Experts of a small language model: a softmax router, a variant of Adam for the experts.
Below are experts of layer 10 (counted from 0) of a mixture-of-experts language model. Rows are named router (the router's row for the expert), gate (a neuron's input weights, with its number), up (a neuron's input weights, with its number), down (a neuron's output weights, with its number) and show model dimensions 128-255. Each number is 128 + 24 x the weight over its row's rms, rounded and kept within 0 to 255. Numbers have three digits each.
Before each expert's rows: "comes after" lists some tokens at least twice as common just before its tokens as in all text. This comes from a sample of Wikipedia text that the model never trained on. Tokens count by the router's weight.

# expert 10
comes after: " ", "1", "2", " |\n", "|", "\n"
router:135100157166152145128133146095118129128148112129137111095150110108157145170139141119119125105130132137089156125150158156156134152126129140112126186111092185093144114155127116144108182124154139099156154131118125137118099111146186116208091143102122130104151152110131114156107131141116113169083106050082140114121126175102197105153123147152140136138101123124159157107129154124151112129160
gate0:121126123114105114173106092118117132166134127166116177114115151127163103115152107130149098159111138138121106117110138116165077109090115106156109096104182125078091128117118145122105146113160135135142126138121109163093163146131132122086171113116114148126156126109106136102127137106066121103163114165127127127102126114145126092100127144113088090117122086136129115148134122110172095113159
up0:157109121123134122103167138173118120137142086115109121115144118145118086127126119073113122119123142092162078146114121142163148126092134118088135096153133124129176098160134127143134146129164088115109124055122160119170101111121121139075113145127162091089129111108135169108143115167083159103137160148153106160119144107143126129131108093101101129075108100163089155165125106116117124104082
down0:141126130166167157132129123148145145096147106135095094133129136139143135184120123134143137093158150079115149155141116125121143157080128147148143139135114099121148109152154133150119107156101137153130132108120091139179106093088137166135178103172164143122140175118125187144148095142166143129112138173120149167134126089143126145096144129099134138118146153116118156130146115126128128134142
gate1:167082121097142122127136108138097169147143153134101127147090120153130133135113123127139170136139130152120157137110092125138131135137099105138138143130121137084134129133142141119096138105124130126127144118120091115166124122142081171165124175118123102180113150152163111142141133093142111108127165113147104080169157138121112102122135115135066154095152076117134105109129144112118116089111
up1:136125104116167168127166141137140124067167119140108098135101130100120137142145150090140138210181104151124114142100080144155137155122094147119115120117120121166126116105125106138162125143107097132108119117130118129139127079155094084093174144106128139109113159081100133105109090138119126134069118143139138124102118138175153151153117133118055172121138129170108098132136113127098110090116
down1:090127101136105145089175165128148175130126130157096121126102134122102157172134166103129118148106117128115071125111131182079129108114087158141119117143116168131133109142117108136110133119162124092145076123121141148118116164111111176110068106096129090105183146137125147131113151128148122125173135140111132110106138136155135082088129102109088108130151119078139120085119144099141078131072
gate2:144116121133128126156159149114109128139132107131121130142125133160122120124088159104090159097136094102116090133136166127115085152094161182121146135131123083082107132120099134107149142156105116134099138133111089141134136128146118137126127125122078140131154093097118129150071130114126145139122181119092113111137131112099147131173102133155126164073112091141097144154099142114103147129116
up2:123127159155123144139113090126140153118145136081102093120134144137158153133141107119145116142133127162131164146160126150132156143140141090143107091141157171073109127110154120150137170109155134138089123162165118145117170143150150141136147101126143132139100162143177094098097162173165080115099114113133122160114108120130109125130116139134097088107049121138122113157177107143178113135106
down2:134168132144146109134092133120144115108117138169138108081103110136119125123134117112150085131153144152167142169131125158121130133193057095145115104102124168146092146118124127115161125169152148126147146127116134090110140136137137147111106102127112122136154133166151109150131165176104119117091105144140113127089114104141097154073121119152175136102116117117117118141137140097141141137152
gate3:082124069097125107069107062151135137137130164123120129126175116105158146116127115136099138142096147140094133151128112144120113156094138097148143104133151158148129078150127134130134129135143102122089145120104157141108122103133115142134142125080131101128106152120092131195120124118132104100126130100162163112150127119141096128135137120143075099121102128095113127135097137109129166133119
up3:120146150103099145136107136131116106144143120127151121126126107133112122123119134127095117088129082129158109117137167135129157103132118105107095155097169135158118129080128141160130120105080122172138146112149132145127114164102136126100130127138183119162152140104134154110104125156143117082152134179125127155147141059088129135104101093113141136129138120165164103138117143195131154150134
down3:122123088109107128129134130074107098128156174162117138078094133142094151139104174134140127117139109137119144148126159134143147075138164149095143149118100081157112159132103134107126117135097103119137137128162164088154094098132126119122136140120079148081114098169089115126108159119137140100132116179151077102133128106095108090117136151102111151150095157180103128144137134125141183119163
gate4:100122112114165132112172135128123140154133140090108113109068093142125134166158117100097123150121128159116123121130118126131110123169136120121122147175085169105147115116133177160118181151068133083144121122106167134139147121133103137132127113109101146170129137128123131104164145150144119143108098109123119142080110105105149128141110145105122179094123131126101134112126117138156147166138
up4:133149152145152147190147124131135143105145157118103090098106109140121081106173148171157158152117122155141086110137131146114144117109107133132132096140171150136098127145147126117093107168169141132153104077113160085141143155089122093121105132100142123152141088188135083094166133165147165106116109150108111175128101137162129145134166172127180145111123161148126109131074099152148136156120
down4:123101145099104077108109092120108129151134103145146152091151177150123121149128134160117154123152150115110161114144116095172107141105091177099149091166122110142141141125163114130128113148089126154142121153157119139089145098153135122147165083147117140133129135083164149127144124125142121073096130136143162078099136107096126131125157157113131159129144109145106118102118155112123162099143
gate5:120108156150117099130124125127144106145123145100138122142099094110092132080128123119145093140123111183166145119149140133139175112152194125174094109123100131103177165119159107106136160145151149121128127109103109118118124126120106113132120110110123105116142126137095125147137117117183100105126099090153104135172160119118142126123183163132097108152121098154118140098141112172136168147127
up5:111127108146133105120087143125130040143081172075120098145081135113152118126096154134128189112121159129104120149144137153133166101150101162158152074147097114143139165128165122099114095152148126135112106112141203113129114117136132100183150123111145088153129106141091141112141103131167142157114155150140105143127099073121130105159122119084169159164124131181143134163153111118151102127129
down5:124184121099124166117147108109165144162105147145124091117110121171115136124105103150159113101120132156139141121143139070128126160077102103117081123091146111109130152150108116098061143144167150144126123134134118118134114156190083150144132109111133115104144134156121151141129141150099109172105114120127138113171143155128130142128120133111113125112157138122133098122160124102151164088140
gate6:121142107170175147115127116148100111138186136148140133146130117112121076127093134120065092130104131111139149075149134165119118119137138121135147141103080129124125116185122085138154151098121094131142108136133091174141105131136151126132092116098157119114155154131165121086114113106103125123131115127083109123133110106115117115182122105070153113137102163108106077144122102126128135102111
up6:098116109130098100168100068146149091087130161132141118149120138106135134141165123137118168100144167161104083141131157114133115095152111103095101105138147159121136116169081112138123131139146139144107138120109162085115120107138121126153098156138122193144128148146104104153124120179110126103112122116112098085144107130154093112124098125157106150086119137140132150161130143108083118106153
down6:142117131131140134139119156106091130129122108156145148140216115115104100163144131172102112127112140113173135132153126146129128100142144131144133120137151130132147121168118151114138123150140088134136119134098134128151147092125116104133116082137101134153142132151155145109139131119108123143133085118156134110126143089198171101136149147108153105150145115170135147118126134120167159108148
gate7:127112113106118138106136132146125171081135105083103105142150120118153133067060090155140126148116206131137119104122121122115165103143132126136144123142152133136097116148095119121147151147126144135097140122141076130154116135125089144125144100095149086127086139146129190120141134120126156113153111142131121096159133134127106149102110137099122105074129150133095159136141115146112142112143
up7:141109125117150109137136132092151097140133145131136129127126125103091155118114144118084137131156120169124123130140172162088100149104108090147137108080104172128155123159070126135106109044145126113137156166121129165180112108102146142114127153136117129163117164125129115146104129138140098112101145133121115102125152101082143101151117105149117145119141088113102108149136145103121101159109
down7:134105156151118143137104142131134125173129144143093145170125132128111146191078119126185127173106112120121100122136163145081109110115167154120108101097125093160133068107136091091143147139105169126106107125144137137139126145077097126111128139149158129134124115140132149133142180141158089111146172204152129138145157108111165131119130102136134128135165145086125089130156130139113139109129
gate8:141116114119144115079127114131129125109131193130115115097122145148164057131121122138151151123096160112121120152120111155160135163119133164120172111116145175154135164129163153119126107097118132108124129121145113148153177114156156158105198153151116119133135140153102103124138139081135131088160175109170156144127129154097149116114126103161117137137114156104100168121128126137130151154075
up8:113130112133111140118119178160142127124158139112123148119099130122146113134128121172124124136105131106154123162145075117133152105131119155091132145161117133111128088112133103145137111140177074127146098135142117112174134139120088122173170160153153113128134138137097085160107162142134103127151113139129131139101127169180112155139127148119132127093147102111147130119131127116150127140131
down8:128110143115127124134096161081104107098140121154156128159101186103144138099163128116156094172130162109162128146161088174123111170185145138089080101121118111137109103084122136099156136147154091082134104134132103097107147123121150138078127090126127136101118147109161076111115147146156134104149118124182149154107111129163091167115114098149101107152163127162144148098147112122159168134124
gate9:176094119133123095105145115146111069119091113122140118098138131134153162086153145147166156124120172102122106147139116125110142124126167161109134105163125157169104080112108136083123125134158127113119156124087181092144142107106175094141103114115111108169114070146180100148096120125128147113181089114167137116114144123174165185141101124135144154137123138139151165119091132137128138119129
up9:101097109082110102106071137159131091156105138112154128102177154136150137119123155154097121147117102109072121145155106156116100096098136123092138117167115158143119115101161144111104140171138134158153126181146106133105142110141159126145162134176157088127123096089155150092097123101114095148127146069127120130110127149116160134158134150146180140121104146141154116100111145108114174153113
down9:136127114099141109119095177145121110127104126115161161133150099122124128154140137132146108076137150108149113142133095185110118120144164109130107134058149111135121144156126116117146125160121112106139121147153163113100114120162150126162115119169121149112155134137111131088136160114109118108099165112147135122107131139130124085073138124117112088122191104093134124115136128121137134143153
gate10:138110114101084162116077078105139082164109115141154111090109174123121116152124152128146147147115176138127137133111113130141125122117133120093109166089160147164153127111076147109143136122124121173135076134140155073134119105124095127128165117139127138122153125112141156112130149168067155111096152145102108137109133116132148146120137113156172117150161142116126150137135130138111135123128
up10:114134177171124090115154114109119132130098066124139129138135169145110044154120139123136152125076097144138098146103121132146162151139151138149181104138149125111122108089110136095140150112098129121135173109149123134148132112103130158147128162152125162129146127189117155142163178120100110159137130135101156153110155116113158135192103111137134123082129111128125111127127165079150129153146
down10:151099135155156130098122123140153144093147121147103127077104187109102114122151127095143115113136182132150124125108082135145136143126156158093160129129098158118138130134104163128131144117135112145105137136137132152112131122128095129168127136166122122117136150106153171102070149104128125141113129131120128118112145125157214182177156091130141102125098171133095144152153120129068082094135

# expert 0
comes after: " |", "0", "3", "5", "4", "6"
router:108181157122126143131103096147157106130132136125106106142116146134191174086185104141149135113117152122092157087156116135090117107148158120107130103124175129112129207133103154108146122137112098152104115134093092112110114137160083131123144177118120167143116146107152093148159108117129143118099084138122069138138145126100134085120147123144160089155112164117114130137169196137148111135113
gate0:170129124125153112113112098168098170131155109134133147110116109152141117181167136138129155104107156096131121138090076138118126104141133097153143140126118133102124123130149111147147100082109143104111116123121082139192124090151141165132115154154147140113148126151125111166136123146099132144107144133175147146135174197094146134138168133086129159137127110140110149139176101140166149143127
up0:109137130085103160152130137124125124140133178130143139164141126105129155123172139121119129128108152076126096097177120114118082126196105143150120108095141143127093092128114106102108145104110137124179160178130126135104172128108162132167192148145156164154096143136123117110156135134137073118113172134106090112090117139119195121158148137171096137111120117087143149132159130109133114150163
down0:111142144151112106159121131138125126125094090110095106102147153134102156100150108143104140133113170151134155113173089079105119108144073127109116085138137161163124152143128121062086127153104120160113122107114109074128124152136159124109143132168137147089152114116126143181117136113111127171086043133105145103142174121139074127146134130112111114161115147138110072142115110127122127127117
gate1:129133096144137128136091112116126130082107115089109128096153084124115086135138091111135141163101098132111153165120120116115094128124137118173146121137134117136100137083123160082097161140137104127126151156140215123131074126099102087140162107121119126147120094075094162106127144132133161090115105118109110116117137136149153094155145161074142127102155157123111169113148137136107166144133
up1:129125122061160111128127161127119124144140115122094121140122147132093086117127139112124116119142122118155092144155095105082105126125110155104123136135073103158096130171118122112138133132126132090121109113119139120120134154135092103101170087140120131139109157143118130153148094123153180113147122084159150093132120167184135166129132115110118120130114104117137149115137148104104196099130
down1:100103135099146103109136132164093126128098132122131081159115051137120144139120144086122142104118132111145156155128113142127129104139096160120075095155146123105095148127128161161160127147110151108122120149147118084129124114122097112079168110136105071116086159145111098135099086150157131140143144136136137154148106124104104129085091135153122154158192105082111151137129142093132149124149
gate2:081126122126100117127133146153125127102123190110117143141129124180139103150157178166118123140148145141127129119101131145152140084143124151127173084168071133136132144154111168118146084121077145128101112115138131116123111118154155124098144106155178119173120110105104122110073096137106130140100117151133115149153165078112104114140157119107110102101141112142105146139132144097119103146128
up2:130174113099114101152114129127170133117168145095119126135114129103163147140126161197110148093101111155127142143123141172116144142147155157161122124134140158149143143147112154100155121125119155135078141152137148158106080130159140112114091146122131138160157092135154125148177133115120107072141112169145129169154179113127163131115104129125169183128166127114148132129149144137127126148182
down2:133119148128072138114124160157115101122118163132124097143114137127185132144175093119139159134119075128134135174163090110171103129101142119146068134136144146125181123118136098126110100101148091135122138111108161165129066147165122143138123163094153089117130107080145159099135070101070146144148115104143125113112150155164119130125137158111127144130151118179125146160143141113124119117120
gate3:165117130132150118172151126126145130112129130127134114099140126137172127178144151173127070068171104136089164170118096122175141088160150091125122149127156132128083125130102153152131080105131152160113114136111085155151116119144097156149136142160144108101114122109116173123117122126136141084108148176145126128138113143127152140145117121134093121111131113137133125101098079150100094128069
up3:147145132049131107118150128180117147131159107097113088148149119130107147075108148114103075146157132146136113123117146114151129148116130139125114123109151117143162142133145135141130137103154154146127147112164091140102094078125122137124186168134147134116110129124134121093140123112144154174116161133110073139124175082129187160117092132142151133093101097123109121145121128104139132140126
down3:118157119135127151091112126129163082120118109118115080130135123145101120129127148120168200100148129107137106121160120146154182110106132149137162153100135151124144148131082153116188157134156100164104115167108149177128111104123116151124157112157146138152125141155171127117095106172095156106109150123108150129130133119154083097150108170123084140138109110090133135132155111133111112102081
gate4:132113149104129091127138140095122139137148102114112126074107115126136137169155131133118167123130139156116129183100133175112162137118123167211101151116109151138138114139111104081157109115093096136118123135117122105084122134146162158167101143153100120136120140112146093138128119123135135092092133093132117178140142116156150141117103153192149158135120135134105153116154143122110141107097
up4:130108166157135139119146123137136163113173129084125177135157127110139134154136118138150179097138144109148157115132123141119145113152154089152110125153121111102156115115129120139092114164109140154185159185107078118126151126134169139160132142095105115135131115128143116099133119155153103111146117116128139098129128134122149107100108133092165163111113100144139148128129163094140093152118
down4:118109154172127129120125165097108111166121130094118127102125139115108134160090098124115141136184143120122168088138167109153119119108130130105156124103104112119112175175112110096115111089105131211129144148131111106115096133120118152142107130111113121135104124173123104079117099109144117105131083120150176144118126114149131160114114137163104130167125070145159123115098143106138168169126
gate5:166108117155122129148151094176111145130148122086134139123138125123111126128105156127120149149117143092121160102111085112150152102129114097128092150140121131131130099156143098124108090121112155131114155139103138086132147104138127140157080067100131126061107130129175109108100156147097103145104142146089105123130114122101142178149100125120124153117093135127139125149062071151136114148135
up5:160165131115129095104176179096099146107151149090114117177142137108127080096092139144171104139118137119134146089135125129085079155132089113122131148133148112139175105118154150113133146122184151118142160133145142153134076139127127116103118095135098105144126138106152143135152134089106127122143132146122183153137128128112119137132118160122110144120083125114135133107125120082162113167146
down5:134138110108133149133134150131168196152138166128086143094147138110110076123103125154163107136128077125129137094152086151109089136132125103106113111149169099126173137128124144146117146127094142123122169146108125100138102124119132174121081111156142120137185113156130123159121128093121136124153134098133114096111164122132138118151111099114134140118086120136108115146129097065102119168141
gate6:145072109124110119139125156107135188100119121131090132133118174146154124117125118140126169102129160085114165108140105136120142110143167093143127120133110174125079127141117108093138170122133119110113105141152104117170177122153155086181123099149183119102158153142094107142115175110134124142144102125151110128149119124128146101134148108122144076139133099139148135115129127132170080134132
up6:112149140100082120104112111164120166170120101128128133139139125116115132147159148129093094120158138181105122123122125094133133091090114188122128121140149084101117128147071117143135091119133098120118099144099121161103123086125137137135134112150102142120099144128149125121163115158141148143123117096140118110122170122108117142143114156108091146159101125153086103090116142103114100127076
down6:147115171128097089112097159142180160138106084145077128118129097137118092120095087157121158129128162141133089098136143198098172111130134146154109121115121136109104088128093146130130103147127090115108115136124134117158138132146131158128156115135151104133130159170087120127096159141099149107139103103124119159101123191129133100105112154140141139148051133125092126080157126105098131113152
gate7:091140136128131172127121141154141099122114125145142127131118147119118139172097121134146089141107120155135116158124104137129132157144158166130127137169138178103115130103113134110148129144110148089118123142148144159142145155138106189114165167166136114131151117113126119142160134114120092138126102141135098127153129145126101119116119096135169133080164134166111154134187097108149135117109
up7:111145167136130144090130090125128135101134097142118123144131081120135140147183108103131171136173140147119144121126125177126126143109124206126110108090137134130132159149136130164089142101134149152116109173121143088151116133148158123106109140101137091155111135154148142106148073100079102142114110133145119116146098158167155155128137147161121116125129127128150135145097153097126100113104
down7:137143062102110156119144171121181175128141118142123150126155093122126163115131083134159202127123142104088143154102116127166134129160106126142119108073105118131114118142101145120113115130087134105145129138148132128104092097100094194127101128141181145141166177130126136085144142136120145118093124131096161129101157133117094133156107079139140122168093141138135092160118106115115138134104
gate8:148180185124106127140154119121115113096133158137082121123143165134135119078107128151133092088160123160129079142120130096145152129123151087103109087129115111171104110100138132128112108124146144163151117107107103133133086097103153110093160115132146143089156107141113155113103135155137154143141157156116110136110122100112118142120145133136171112152117166112147161157106168109054094087131
up8:149141165123137126115135159133129199147108145151069115114137136090140121110109111071139129104144130099116157160144168108150149158140131098140147142086120124124124120103122113164132142082126154146107122124126146107118142134107106164109134149125079149099171168101113115142140073126148116097142140123122139146111108147173123111132154139087092149140178156143163122130123155082094136122109
down8:153140104113120117099173117155161125128133103153108159111138145146123127103125153163135156149142128141108100119168105115136128139101118109130132090137181077118148121120130141113150106160164132144125134154141142149078156090138128169121071125143126103129107127113139147102109051159125171143156122086089132135112139107119089132181116157155145139128126136118075120149107110124117122112105
gate9:114114112112111141130110159175107111131097086148104125134147104103102128138112146127099146090123132144166102122113126135181165117095163137112143127129130129156138133142119104171114172158125152144113093096107148125118078109144180134119147172125119123113145096132064127137100129156102088146127106113164129130096100152147134137073148118088109074145149095155140153129150113073113161114153
up9:145122142124153089108104097089153131108153118142122120122156147148146096113091153096119114108111085130125133155103122121165114123100172123159152153174116165140163135124110120125128111153159129144156128061114172109086110116167157159127134136124129084161159123126098158175130094131076119127143096137100149096101117142077148118143097101097090153154107159103100195096099098107096124091116
down9:173102144109124136158168111166122158165093115139146123133139123114102115101140118122136093170144086142112091162118127123119140101150122112077122107100093140113170096131147144102119158133126138111091132146128152133143158160124149112155114108115114111130141141128150152162091129118118163147131149133129097169161126151130126136148185141132074098127129116160150181138121127117139115098128
gate10:126093090079126158133121113141154175075158109111135139148120107136117084171176130095124141153130112147129190172117067144138137123106094135146161094126128126131109105109093100129079117137100092123133123104109118154132181121146114150134081131093139150142127138134159144119158146148125178126106142133150124112123098114089135150143128141127151131125110103115144147132106144158118126077100
up10:127149140116124170124131114149175149162162097141157141120140115148097128099142124121139086179143122144082126108106097089122106134109149138136126111117149179150124138141122140129123116134084116138110135145125155093130087144120155132154127135128108155111136158105144148114146124092121135139118119146102173117148123146147114123147176143159090170122165104104092144123158110142129093114138
down10:120109151156132104121116083134189150152103160109125152131141115117114142099111165125155111135142166158106113149124144149125129113097138105201148126167151123120120132137174115113088172112167138133118084158091124151111133149125149125139171135133127076091112163115133163134160134118112090142132114133151150115107132118157126116096168131118159111113134107157110185082105138150160135167111

# expert 6
comes after: ".", " of", " in", " with", " to", " a"
router:108136149142158141120107152132151135179109125145142166121155114114082125070080146098167116157130131090120085093135130107126089117113123136115118155144114116108141151125100125141117173135089077095144130141143111121154131083117117144138122097121113141101162092142140136184132121131157135092127114095125142082115145163114164150102108130128138136100163104137097091100154112127110168085138
gate0:112133122122090117152090112117133156097132119116126134124135069129128130130129138124129162118137132137112087142140107138141130084141127070135120165133120103143130156160081175133146119191116150125102150120126114122139137138097093107115085124112152169115128140096148139124156137137149065108156139154128071133135120131121117132105056101119128117102111150145161118131145179092093110150122
up0:074122160092143121133145172127130144141147122142161120086160110102119102121128115096096071155123146166150141124084140121096102149107127144136145110163166126094127146134103084189133101111126097166116130095146130150103159138143115133107175085125132126139121092152099070126173135120130143103123173161160130132124111096132122129082150105170127148108111130134144118105162150125168141138124
down0:147132150116172152132172171159129106153154136126135088144125122094122119119115117110113133127144104118173119113123119094100093110097118141136143119151160139098126118129065101142140162135132091176132121095120133153127104111151141131137144105116150151127137133143137137139162138121108110097106128070113149112106149137136115119112139147138133128153131118149124141128131084117124179171108
gate1:146133111126082076071086119078129130110104130139041137120130170140149122130153125134158133136138164114162114154112162150142122083072120190128137124100130120105105141123158096116140123124159081126128125140138130115087121097123087130144144163138107126174161134118130111127084106147105135104147109143158174082119122127104134094088139114145100130098179107142115100124133137124149119117118
up1:089115112102120120117153125146120114199129127118128141116127152114096111139137149123112117154122166165126136148116135146149141149090170132153147136152142086146092084158133148106123132140086146153121111124174134121176125115159158128143127123164139155113149161107147170104127130079120121161154170141141180128120063145094122159140148114176148140150149106090130132065084105112136064134159
down1:116164144092165148121124135127158114139127137110169098108145097079153088106122074178115117139175131129148110152117133072081132158121110130064106153135136142140158164129108120127129164131130096186128133088116108144080125123100085140143116164144140148138143134109132123137132078117177128111153097133102142172156140128116137196112123103128135123124135088137130110148133148107115106121120
gate2:150128120141155128153138151143102134134162118149110188135118096110152096142149120129149128158108103145144112087142109112092147154119100080102154160149112141103148125136082206114152129107117145138147123114159109110157165120174164125114137138111072119143160163159118127153113143155147093114151169126124115136133114154095099108095129127133160127156112132136123160122126102171137135096168
up2:182113139107167106158146084110134125129135106097157140145166143143152161122140121081121105130176135168156116126141106112126099092119146140066101159153150170121103170106122164115131113162115112129116119163102077146109131156145124107141157142140108124153130176100119116141133162111108098114130121145125178117090108182154143150132083125156130113105121097134119150106121129155116122116158
down2:163164152111138112127147052150130110122168110122111128117119144178159198169115139121098113090100149171129141138162125115138127131111176121106148116105154142113139160082162105081119114104119144146134143085151146155123149112114096141154108184133131116101088147124153118113135169103089141117105085132127110123124124153150162141136107094117101130146122141131112140133118116144155107131118
gate3:113124192126106098117121142132143108109099131129146135142126157118152138160157115133112132113142101091136102115078102111137113113100105145159125113123136155138100146098134114159120105159155134160129179097068149119128110153106124097143143156107108136101107144166118156147126160099130135125138139161128124170090154108129137110169177122151170102120170134114102146125095146170086122125130
up3:131162167137123142180114076163094147124136119155128114113142143101097118124095130136149097147117152128106116124137093104082153181112104139107095120127087116167097170121111105113127122127123112108129123114173162168114083121140129131152136111130146136053163133144146095115117133138123140100142077103133177085092127113098129150145122108136129137151172108113120139091106121104111139103108
down3:125124110132129105133156144153116135160189116084101149131097099123124116146145129110186138154157149118100129138115163078116087142126088116101094132173125116106140118093112149109096133105115144134112132096097119142110148133114155106103133132156123101134119119119110120142126047103130161130109134094123127119099108161176125132179118162120108151150116151152174092147103124139134104140122
gate4:099136151126172178101120081063122114127125154166166127147133111091110133127096090127162134156124116075156105126119127171079127192173129108166139143149154104168141148094083155115154142116098115126122088144157127138129138109172108142145148108106118133111136168134168151130107124114152081144157132100125128121147122117111129146082128037135105137125113079102124099107135152096167129104125
up4:130109115156126112125125103079138134122167122142134167098120095104064149112152157077138102137133153129085112101121126144116089177147158126102124109129120102130126108148121082156145178116086174100133145163101108150159111130163149124121110123143154068141116099111117107116123163113168108105143140159121162074113124119127115116114133117111173186099138128111121108156136129137121157124116
down4:083136166137098130133115138122144150134133155125131110099110158108150132112138078175093202148120125163127121125155125176078114130127103130128110154122113149106154173156149170139104134093146081156137064115131156137138118102162127129149138102153144144134126166125145148091156111154126150108098123103071134104123121146108147060124122127128140115133137154113149132135126125140087114139070
gate5:109141143128130137131091128112118157068128113154128112076145133142100183151091141145136141156132149126135134122101175147110114136146141116138130147145148154124093118199142107143115149087130114074172118131144135079171088125096086156128118092129160087167133147108096129149128137100123110110084212154086120126149126155143131114117111130124146148144132095147135143124132126145069130123127
up5:127184099107135128163174152137111101144092128124131111103175099094119136105119115128115140089133134128124133125134122087147142111109133115094118126100111122139158139173126173116143125116102169113127145161133154127091127125111149096080119178096082075114125117135121156134142112151110092139125116111134078116123122106096123159162095156086151118135125119147101148148154144102158109160152
down5:110179122129154118123180130170122099140103103127095107142133163172167090123110130114145084131137100122101153149128097108141127112141108135132121154123147131146140130121148113121132129140132071147097151074141115114134089154128113158137142161144105144113099128136090169107153126124139106146122111122125151091121105091139120198144166114138175167133148161170125157109120112163171148102104
gate6:147135095120178091130160141118154118087142137094128149210138136122124098125127100132143136127102122157142132096108090122145146128136114128116116112117139128133110091129115081140090135134098160118121114110118144137105134114089132112157112152105161121140133127117104104128155128124096186133121124149142138095112143126098138143132130176154150137139123158109184167142076120134127100148156
up6:163145116160167095142150153099138161139127146125116114139155107132106082135144145074162120139141128112169136102094171106161145170155104119133116141144113107178151101104113115137130132114085114103180118127108129118130119101124148119115120099116158103124110123093126108100153199089135134140132069100144148116067096115124160147126164135156136115129154130124128117181144105126095110130129
down6:133110145113089173107111111141115125126142096106170100119133125094128130124148115131167126175167157125125106116139100000127162124131166106101162113135120092138117159129115104099125145132154109095136108117109131088133151122151164127117089108100134117102110116150143119174127144138133124143142126118115118128111145166128133202140151129153088125146123157109123147135138082081107106076130
gate7:148094122171076142108125121120184103137111115137148160161092109149128125140111137127139131130086137106128145119111179153108101145115104170174104096128127164097146109072138126119132086156133144107181163122115157125168137104123106171134125124123105154125158155102146105127139176126160141128117124167150123155128147148108199112162146135145130108107137101095115093150115137189090138143124
up7:102154165133133098104113142130114075140132125126136131124165128136091110125134116110114127124080132068094088113107129133073111191102156151125119137078161124100127129159117105131105094131107124137139102147133095148067130117136114167117094153131076126101092156099170108138133148141144138108159096099150131147125125103101150131141136109146100166133096118111146124123103151110123177117139
down7:114126094133110143159142138140121153111155172127125112132146121153165144149182120135106154161123133144108121175172109133113128101069112122113167156131124115159140144122149141136095135134131130174115116158088129111092135140146122082146130153168073079113144109157123120150122106099069141147138111126110177105111102118143120101124102140067138111162131144153174156137120111083102112127118
gate8:124132124124122155138102135105137162132127150133099149121155125134116134123112096131141089136151161166068133148127134143165120127129105109131143095094112104104148111137091093117119098135085110137124135124140107116157135100065143150111146147150145147098134162132149121135143109123119145156088168151163139071146116156105152120148130095143112092110138158135135080127179107132086103112127
up8:142111087112090156103114143097137166161128124165125170144119074111114045087140145146138132126122131179100110129084140147140172150129081112096135141160139128112114075100119141130146149142143107098115150158112104103123112130120155153128121101142161108130106134141134155167124159103095108171101117158132151136132129161116136135132113148147151135136164112136123149187086150129095133130162
down8:154137118117109140137150151136138119091076163174121062098120126175089124129151176179143140086103091140176135118116133144107128092116102163128160115145123071145121118104113118137119096161140097117127101100137127144121121122105150153173155106140099124135134134164166136127121158106188099124116099105120122152142102096153116124169157139091128124143090132152129130136090126128125126110102
gate9:144138128105104126099142099136111096141160114114150121121128159123123117111109170119168095112134107108143115125112176109142129142147098090151145113141131139122164110130099064149150130098120142140146137133098108119122133136143139084115134168098101078147078107126148142127144144127083118130131128113162060099102129116124128135140112102140134137135163110136101125131104117154120086113125
up9:108155118096106105083140138159109154112131121127131119132132130111126172148138101149148136135103082123122122110123136122123144097152106126138151125101172153175123093126115140122141179115130173118109133124132101115128135094134147133100138134156145136112100147167100103139136173181178133127112155150154158110095107120165149159096107145119158157150119097107188149123107105154119124109102
down9:139170061119115126184126122157142132131131150117139173090128162069131142127128145126102073141147089144137136117152087151150132128128129125122163137122153155120174136130136089121140123120147137128122149157107137133163085143132153122088107134121165120124103113139114099104160162166106101126113164153100119141133115116093074116112124130126123123124125120097181085147149109139119142102111
gate10:068095158102136127150136148085106143125140114104107130145192110138140161178106154128126089140122098084103128139104088134112132110145135131123138158121143129117123173125169154163144134179109100113139137133143124115108147110126162136124114121155136173094119137119109130122117179168130135147149119116167106100125084100113097126115145129126114145117099101122118135128123135109112144076110
up10:126161083098107166107115105112115153111165134139173155161127178108112102118073164125136122138137152133118163103169114111113121118098128135140107128139100122157119142114120135111147128158082087089148131145134137143115079128123122123188128095116165123127134100122178118077086127078169125102201138137126139140150115113108137159097117105152126158104126108116111100114108135134139122119115
down10:123135113096141106128138078132168156149127108147140137131116177140116129112144123071121148162157128175134159121081152163144140160147180151148142125135151101120145125096112123155113173125132125204128135147165118139105097124109073142132162133162148130125144145134139141092178111095095131118092118159125114137144124126109131088112117112096096134167117143153135133140153117139157123132138